{
  "n_experts": 96,
  "balance_loss": 0.000421,
  "n_head": 10,
  "attn_scale": 0.125,
  "decay_fraction": 0.887,
  "dataset": "wikipedia_en"
}
Below are experts of layer 6 (counted from 0) of a mixture-of-experts language model. Rows are named router (the router's row for the expert), gate (a neuron's input weights, with its number), up (a neuron's input weights, with its number) and show model dimensions 392-447. Each number is 500 + 40 x the weight over its row's rms, rounded and kept within 0 to 999. Numbers have three digits each.
After each expert's rows: "gets" lists some tokens that make up at least twice as much of what it gets as of all text. This comes from a sample of Wikipedia text that the model never trained on. Tokens count by the router's weight.

# expert 76
router:512469530505523532461525517456472527514483503510493525517500440551492568525454459522513476409539407557526468497502567612440521543473483493494467525576465495476487457568
gate0:487514527494497519539448495521463548568519509503514539467495458520460522536443524481551538523485456544422497451503493605590594463492434537512456467554498445521560597523
up0:475521485482487489518452545469537546496545498469525498453549497430473469500563493493464542524528507511555529504441507550519542478501540578452458550493528455513537508477
gate1:481550516439424540477479496467496460436510468565509513471449467473440433527485488498582522465561441569519497434546490506433487535412464499484572438552544442466426561525
up1:502506470504408556511455459396465469490518540550568543529475463482519474509496497602563527444493445578442504541549582496515493521453488471496564471576460492407486516507
gate2:531563526530514393490578582530464571506468511531491515563394546504526511499460515511567467500493438576491405480499504456491488529492480442469524465535594484562525522411
up2:488446484479460489460483479492517483535501498481523493464590511494505428494513539459479529490440536512536501508520491503541502465442481501523507515556493453446494490492
gate3:538508386519487553541445482565442518442477525539539570530554489471516521502550474546434476506465427521575531505507479554451523458433509477426534572458563498523488502558
up3:565437523550474512526547471497487447453468532534442538491568529532470463487459519568529543449467452506517587555494526547499490518508512501442505457407470487566538428517
gate4:558488469497516485418465395533564556487541525413496493450467455570450545556532517561480459467570538547585503511482538564431492520530521496447453462493525510450541567502
up4:439431476512506478526527490511548511396443533463478518494440496589475529576473481460551577518460501488504496527539539442429543551471523541492477504465521413562554506488
gate5:526519478558551542478511473488526488517463532494483529546505475487457521456481444455484461508521530525562470439448523548454489503520394468521498461514491434453443493540
up5:484537571491526541497450492422521524544486534458508504558523423514497590442497497535529473526467455489498479458506473550490581477548504539563528542498431461484491442530
gate6:494490513450521501475423493492487494522465556572444466500531494532507586445550576513480517569481569464515499518508564584515481510451476492539489548515533541465525549549
up6:427488575484451500500473413569433537460457540547456496487547464491498504466490528510488520508479439479515452526548505488510559419505495543459512475531496444528552517482
gate7:527489521553468515512497562501446551511556550539536506536509520479572478561497473516550550569505453477517508514451582567438515586484587522479475499530500487490471520485
up7:531524498606486424522521503501449528518515537455545563464512443501538449554539472460580497490475441514522488530426495578497470490505585448531507486483535449480511484565
gets: " was", " (", " \"", " is", "\n", "-"

# expert 33
router:472439475503426565467499545518439481420442423430523477574504533556542509480470464553488525495497521524542539516496493535519484512497443560466445488476472564547456503510
gate0:559425575433472504512525523467537468473529475417531567484485558545549445507553485545520529468471475420525514485524474426383479522477532528558474486534482458506395472489
up0:508481512377473528534618479447480480518559449485515560529575469553512435514508464514463522493447606457542482525461513521471570541586444491456465536484482495394509498550
gate1:492475448494601574458476447479489517501510432546505539530476540544538556436569498558475464551497430459480517523513524514465541484460477497478495544455546500558561508522
up1:460511490530574560507463507504486423479528473455490469540470510525495558489413524559477445586556483568474518437564519521517466529555461577432524512432482590556476528463
gate2:481528551515457458442499554520464474483504504431498493544482508560413473481499443592534477528512497401499507539536485494542518457548565539514479475530514542480514515463
up2:473507488462521479492456492524503518471494503451516468556469508509512484518515541540509573489451482459477465385606511478478537520478506500472520515507470508509515504486
gate3:515515548479435462517477506507462502495511520527430510506491450494539462465571490514499437532461510519460523519423538529462486505493502576524452460451572470457489582478
up3:536487544499522493444539542528469521439464502494420557446551423461576485499567501435554453479455530512491512602435546478454458470499465535598444470484519460539537477518
gate4:489550541433493532511552589447416481512575464405429484489472502508527502510493552450447571513554461460502478541563458520510521540490489517494427531476493479552603521490
up4:417468469491549446491516521490483540514509485468517489468569474538472546517502445537502531548536436392436423467488497552516536492552500517452492529507498527476490539447
gate5:524548519524510598447592554586444487467483478482470426537445524469528456474519587474421593593549476479530408479479546496481426467470488517410552513436506531516550481515
up5:478477497490447511415534536536516500438572428508490484541452547478517525450443470530500540524494472493430429477529553513529515489478502508550445525475567497491483482534
gate6:472493480545497438491491511551570443466580506448533485555504558464497462540488499551531529478505523518527512508473484498475497506428482471427485529556466510526519467551
up6:546461502587544492559463464500543480547475516432487585475458564494514428512510403508556537499487536536537475526518494536393416488392495544501476458527461543445481449509
gate7:493463469534470456489500505501632467535508532491487507555482487502558515452492490390491469539519471545476541449508528564597457564426518552537446491510474573501461557478
up7:492469513485560536494509551554447505494474516474476502522507562561471454491465530540529432488520476447521520529470557428431472549467508507534441500528563418494482506521
gets: "==", "\n", "===", " ==", " ===", " career"

# expert 14
router:505453542588442533482514509505441515411516457519539517533475484596538534543509553519484575476520477548451519419526537562443552533470496501460526512576424496495468499550
gate0:559442474546584502543504413465506474414488548501460456503537485560498478494469500486420530496500409521516494469470565561473464528506394409545499495505463461472445551438
up0:517478480528470473525451549505486507491474483436472494595491537486429508527558553481534478457497500540474486426524491501497544465514529473416464549517519599507540484565
gate1:546505481529488516445521520495496459515443563552476507460510539497581457482483494557502480545512519462503526521570539453469481481474547487550437387505410514529421456519
up1:559532436470498440531520473497515551520559455566515517497550548485474477518397510442504506537452543520492525492491542573471573512541509530519532531495552502500570566528
gate2:501522467482491499474454462443422514511500507557439554511450453483557567556487501529438499497489527440512609531587486504516448528552436495536478556573459464479549491528
up2:488513473473481573555534413391553535423472486416509437574570451516521533476524438501489529479405481453493556480468461498593443500508525528502472532500516529540476513500
gate3:529480459557470493511491490516517494536437475525551495529492547576457554532500560497439524503526496501424450455496561464498475469523372498538515497472489519502494464485
up3:498567524454622476468494477529498431476513460420406483522470435479482576489472446484544486469471473546523510492486464480513503499538462487478587552486525451550514511480
gate4:487454499601451494478461479531553487448596553482454471573471465543500531484479473445478529535458592575517456437476522551512466480499494483514536512545489476517514462537
up4:516505501470484488520454540443521569530393546457493541502461464422525404472561532508494435538500448537527542531431477450473483466549488552492512510423506485457442421474
gate5:554508478442415484503549507462460487552449504570503486501454535496533528557489472540472569456569532515490478444555490492475490535467535474515433514514500450545488470531
up5:456457519578476583559522475500588531558511489535533427511483496472533452529526453491559490478438491485521486515475511540569480427516496491439454504499482533525520491443
gate6:472506568483503526493490478513487433442593430519546558450519440528525546533481523516491531534479546517464532519481496500530566469567489495570461511503462569507457532446
up6:564508579467515517461478513465481497467577500530436533516487444519480583576426467511562508557503556518494479507480512449485538483476482523485440506537469552463552509496
gate7:435456499466422565516454508464512444508486485452502450544460566514443461407461459502462463431512496516468502440475441505521527496465448563418499425490467494485535464510
up7:478527510519618446529546491466509485527489521480508445493523488477522495512521568472511447470435439539502455560451518440485435592546547526522446606466477487463500499531
gets: ",", ":", ".", ";", "-", "),"

# expert 40
router:497430531492480565522491543537494534552564458460503499586534491537502434520425492497504546472551521488514518474483556500513477478462447500466525524543549494556473460529
gate0:490449526502471447448509477511520568414505451520490511670593561518534418513473518468506494529479457498495562505507513533560520537492439550495439529498529494566421458512
up0:491515464464576557505487526494493520589542515479558532405449510472502532525490463515536514441461486574444527512509497508490436485513486480492560456450447530466513557533
gate1:540467579527487502467468538488526490583513481488433513462518461484490494474520563567483542516522515484512505453521512463416522511423480451461546523432492499491537476475
up1:498456507494527432524463542561473430473513575474386455551470503519436450472497548565503477515551558434554450497458437454446519457452537482470448506520497467447457456494
gate2:430522486565502485465524556486538467468525494460569465474471556508469518463487530619458549409532525499512513465456538517499579470435473526472551475508478449460556483512
up2:542504567512480445525561471546473520507505537458473496549510373470502411510501512461492555527504486431447513487499512445484507469551508472445466461479495554436529455472
gate3:512461462439459524475544439565534481555571476427446498522508520442547488466407518567500453538464420521526540510433528509575500496499468563548553533493538446534497478549
up3:473401486479504511517524456461544518496534522504498485470598472481496365491478478476507517539524448559498510428469481449536442550505422542550478529474516518484470538491
gate4:464561488451559539487550602519492517487558480514495467569512524527463509532522491538494480473566532437560538507528555520497490418431462504588465481533552478545531511570
up4:484517508512521457578515492499466523458487432455455551528438510439453434497481493490513541523474471615487433544520519466589554626551476515518509528509467538552501412518
gate5:511558555432453584485441513488507482477497518550521507546530464534526511567477539478491466564534497479471507395425479472460498554461534500512509490516513488466515408527
up5:458576477444472516553513449435458481401481509566501556465512518488512496492496554510465470520485471495524512547519495495544589455550549516471510477454477451504530468484
gate6:574444447468527483530505484540498489497481480489497546538497532530492464510522484526462519521490507526559529520465522592525460461550503518472532536466482515460483500545
up6:481544498577524545488470461461459498448476500521519515530454503568484470491511482481520545457531605526539522426577479554459530481498486519568539512556525475436461484424
gate7:439557500542500553498449479448508418464507426477458578517561425559483494467532529546510431548523487519517579581484539536500463507506581485466538453443467575532482468488
up7:492562478512472433497475406484526548515500549438473519510524526505532484496573485539476428448564541501544487515551515493477438484547548518549532511492567545498501600475
gets: " ", " 0", " 1", " —", " 3", " 2"

# expert 95
router:534440518476449511451491533503487515427531429458496503480562494551493459533469557496510467511499473524501560460424551539520500553414536495474507549537458492513459513573
gate0:493422428486511478471580533549553422503394475457445485510480566510497544499429545516465514496452482468436560511507477475448538416520484502464505448491534451487481479512
up0:526529559464483533499490488449520556484584490535454567470519450513492475506466428458492449536520481536598483513535520519508447576499489511549444482534513543511527514503
gate1:554458538472470524425539447505538457540544505532484484465473530578477485585473484526529526492454502475475496540467456549443535566505538516474484556562514460544496431569
up1:475467495506465512453538517489496508511546540582459470510486464469504541554530520508451463616433515541481527505435469496503473495469523512482476499544462499534469511583
gate2:421548426549466504473605548503490483485498525528508469517506523490498486444550487540455519497427523507484547490490435476550500467497509519406521474504520468512587507522
up2:461524548522510481528563535514531505458520506516569556540550493461512475485494463586435494493505551444397519441556447498530511455479477551466480526525575470516550549553
gate3:464523521532553490476479516538530482502497482535522477462511490462479524476491499472500577513541510543460502449467537513560457491501493552475452512586489486473517519521
up3:531504497512503512479527471475509568519569550522404515477474528476414520513505462478555525512494547464500526483491485501476532517529524555486480522472513530565420560593
gate4:515481498424493414426549459574442463423525519451558563483578538540429503521494502513486452426554523522504551507500494461518518478459498463533508534496602574515472474467
up4:505493513569445539440454537486456558492514490470477521467446459513509578523515569416446489558492503528541514414460495438487493498465431542373490495520502511459451508485
gate5:530412470526465433547452507514459516464512513556444596504514532527471517464479478503511482573484570517520527499559475572500460531506505464475546597476519583491476453534
up5:584446486419484503547440506504510452449486395578440594438519513562483493513417520553533536569498510523497560501554508568566480457546511444489530564498520528514429475476
gate6:470502533511496540429496481422451468501609426504500541452506517537446529493448521524475558544486518435470495402503460497481537511472488547451533450507572534527484440518
up6:529472521487508349500442425510508431547464526534507489509476454510557516511493521527484415535549430501494477532511602513538517487518471526506529448389483545499552525532
gate7:523521475497514560406494495439511535471532447523521508495526518533452579525471479523503559495433461510461549489506499455432516583506518503473508497472511524563507538512
up7:489482498557534500518543491488548542466422466445469445518539472488481504509446551532423485482451470460500451509544539449500539542531502565516484478456504591481459504535
gets: ",", " and", " by", "),", " with", " was"

# expert 67
router:487511538509435571487464503511488576532508478471466465536476497471470511545486502528494557541484494457545515486437469513519597508521482512519470522553412516573402475441
gate0:404500510509577551494573496498530483446530529527476488452507461537514468516552426516553466518443462490457465487532475476477473519517482527540445514507500489454511445499
up0:520521535490536536528570524480505522468502504483573542504553442533478443521475450460523479508558479524607430503441514481505538506490533434520540425428465511468455522465
gate1:534529466493472541527515462479481436561486444494561528482518499521459518547489475455474524458431549572412540488497517565479489418474493536519566531491510514520421501489
up1:443511517474422515545507492544506471549482490469515456462557558511431535519448552467437517414585492493459520414489540479418502398497548567477547450575512470540513422519
gate2:498527485508380564521442487474491580572517462411514443539501490453489483532509542523499526539467495526505566492474531489492502519456476517511487471433430535553512461456
up2:505482506437489561485524494536477543519555495473519564570524521506474558529496487533502450501526469554532412518535465422568477491442505526558522499456502496540475503516
gate3:466495456485463435494525508516547521496538492477553428548490518490574482483532534510539524522537537485505470465525431504511512591520490449487521503473477523543496495451
up3:488472464545506432583477517538514473575506502566508508503491505468481564465510516485444460506518485502534547458483508478480473500474556472579493540567531365435525476530
gate4:518505490438468503527481490461508482470605532451440581456445561478437461465518469593530533493548439539488579497468454505507513604490531489511521446573485496495502557558
up4:453454459466485532486431541459489532416546425442468571520544536483481488517467503550535521565509419592490479498488451458546503527428549488444451479544444480538458494574
gate5:496534574451542561454439514534469521532568509459513547485467442514497503534443522564459526549501549429573517464435470458540510550414524527449500460549462497388500419595
up5:501472491491463552491434428496483535527532463483521465477450552479516539497539516567489499521450514573503493467555540523454538463446557555466492503549503496470484489524
gate6:400524503456539469517487492463567505456531509526484450536532462589487495606559534546485496549530419481515493478550512478482529484496537531506520476559505572549505506542
up6:453496505512426495408558527485462589528566512528507533465528497452568489449423455468518483432485524502465454425559556495452513463554483498551549474502554420534529485571
gate7:452504558482467519586474459459525473549443468515483493556497516567517501552545496519457590505454476481530524513534437501479538455513490505517566491441531550438453452482
up7:524456574493537510496476482474478500538422501559402452519505535516549517510546501489441508515440514498541529489499387500480458455550528484474523490496588531424513415476
gets: " |", "-", "|", ";", " •", " World"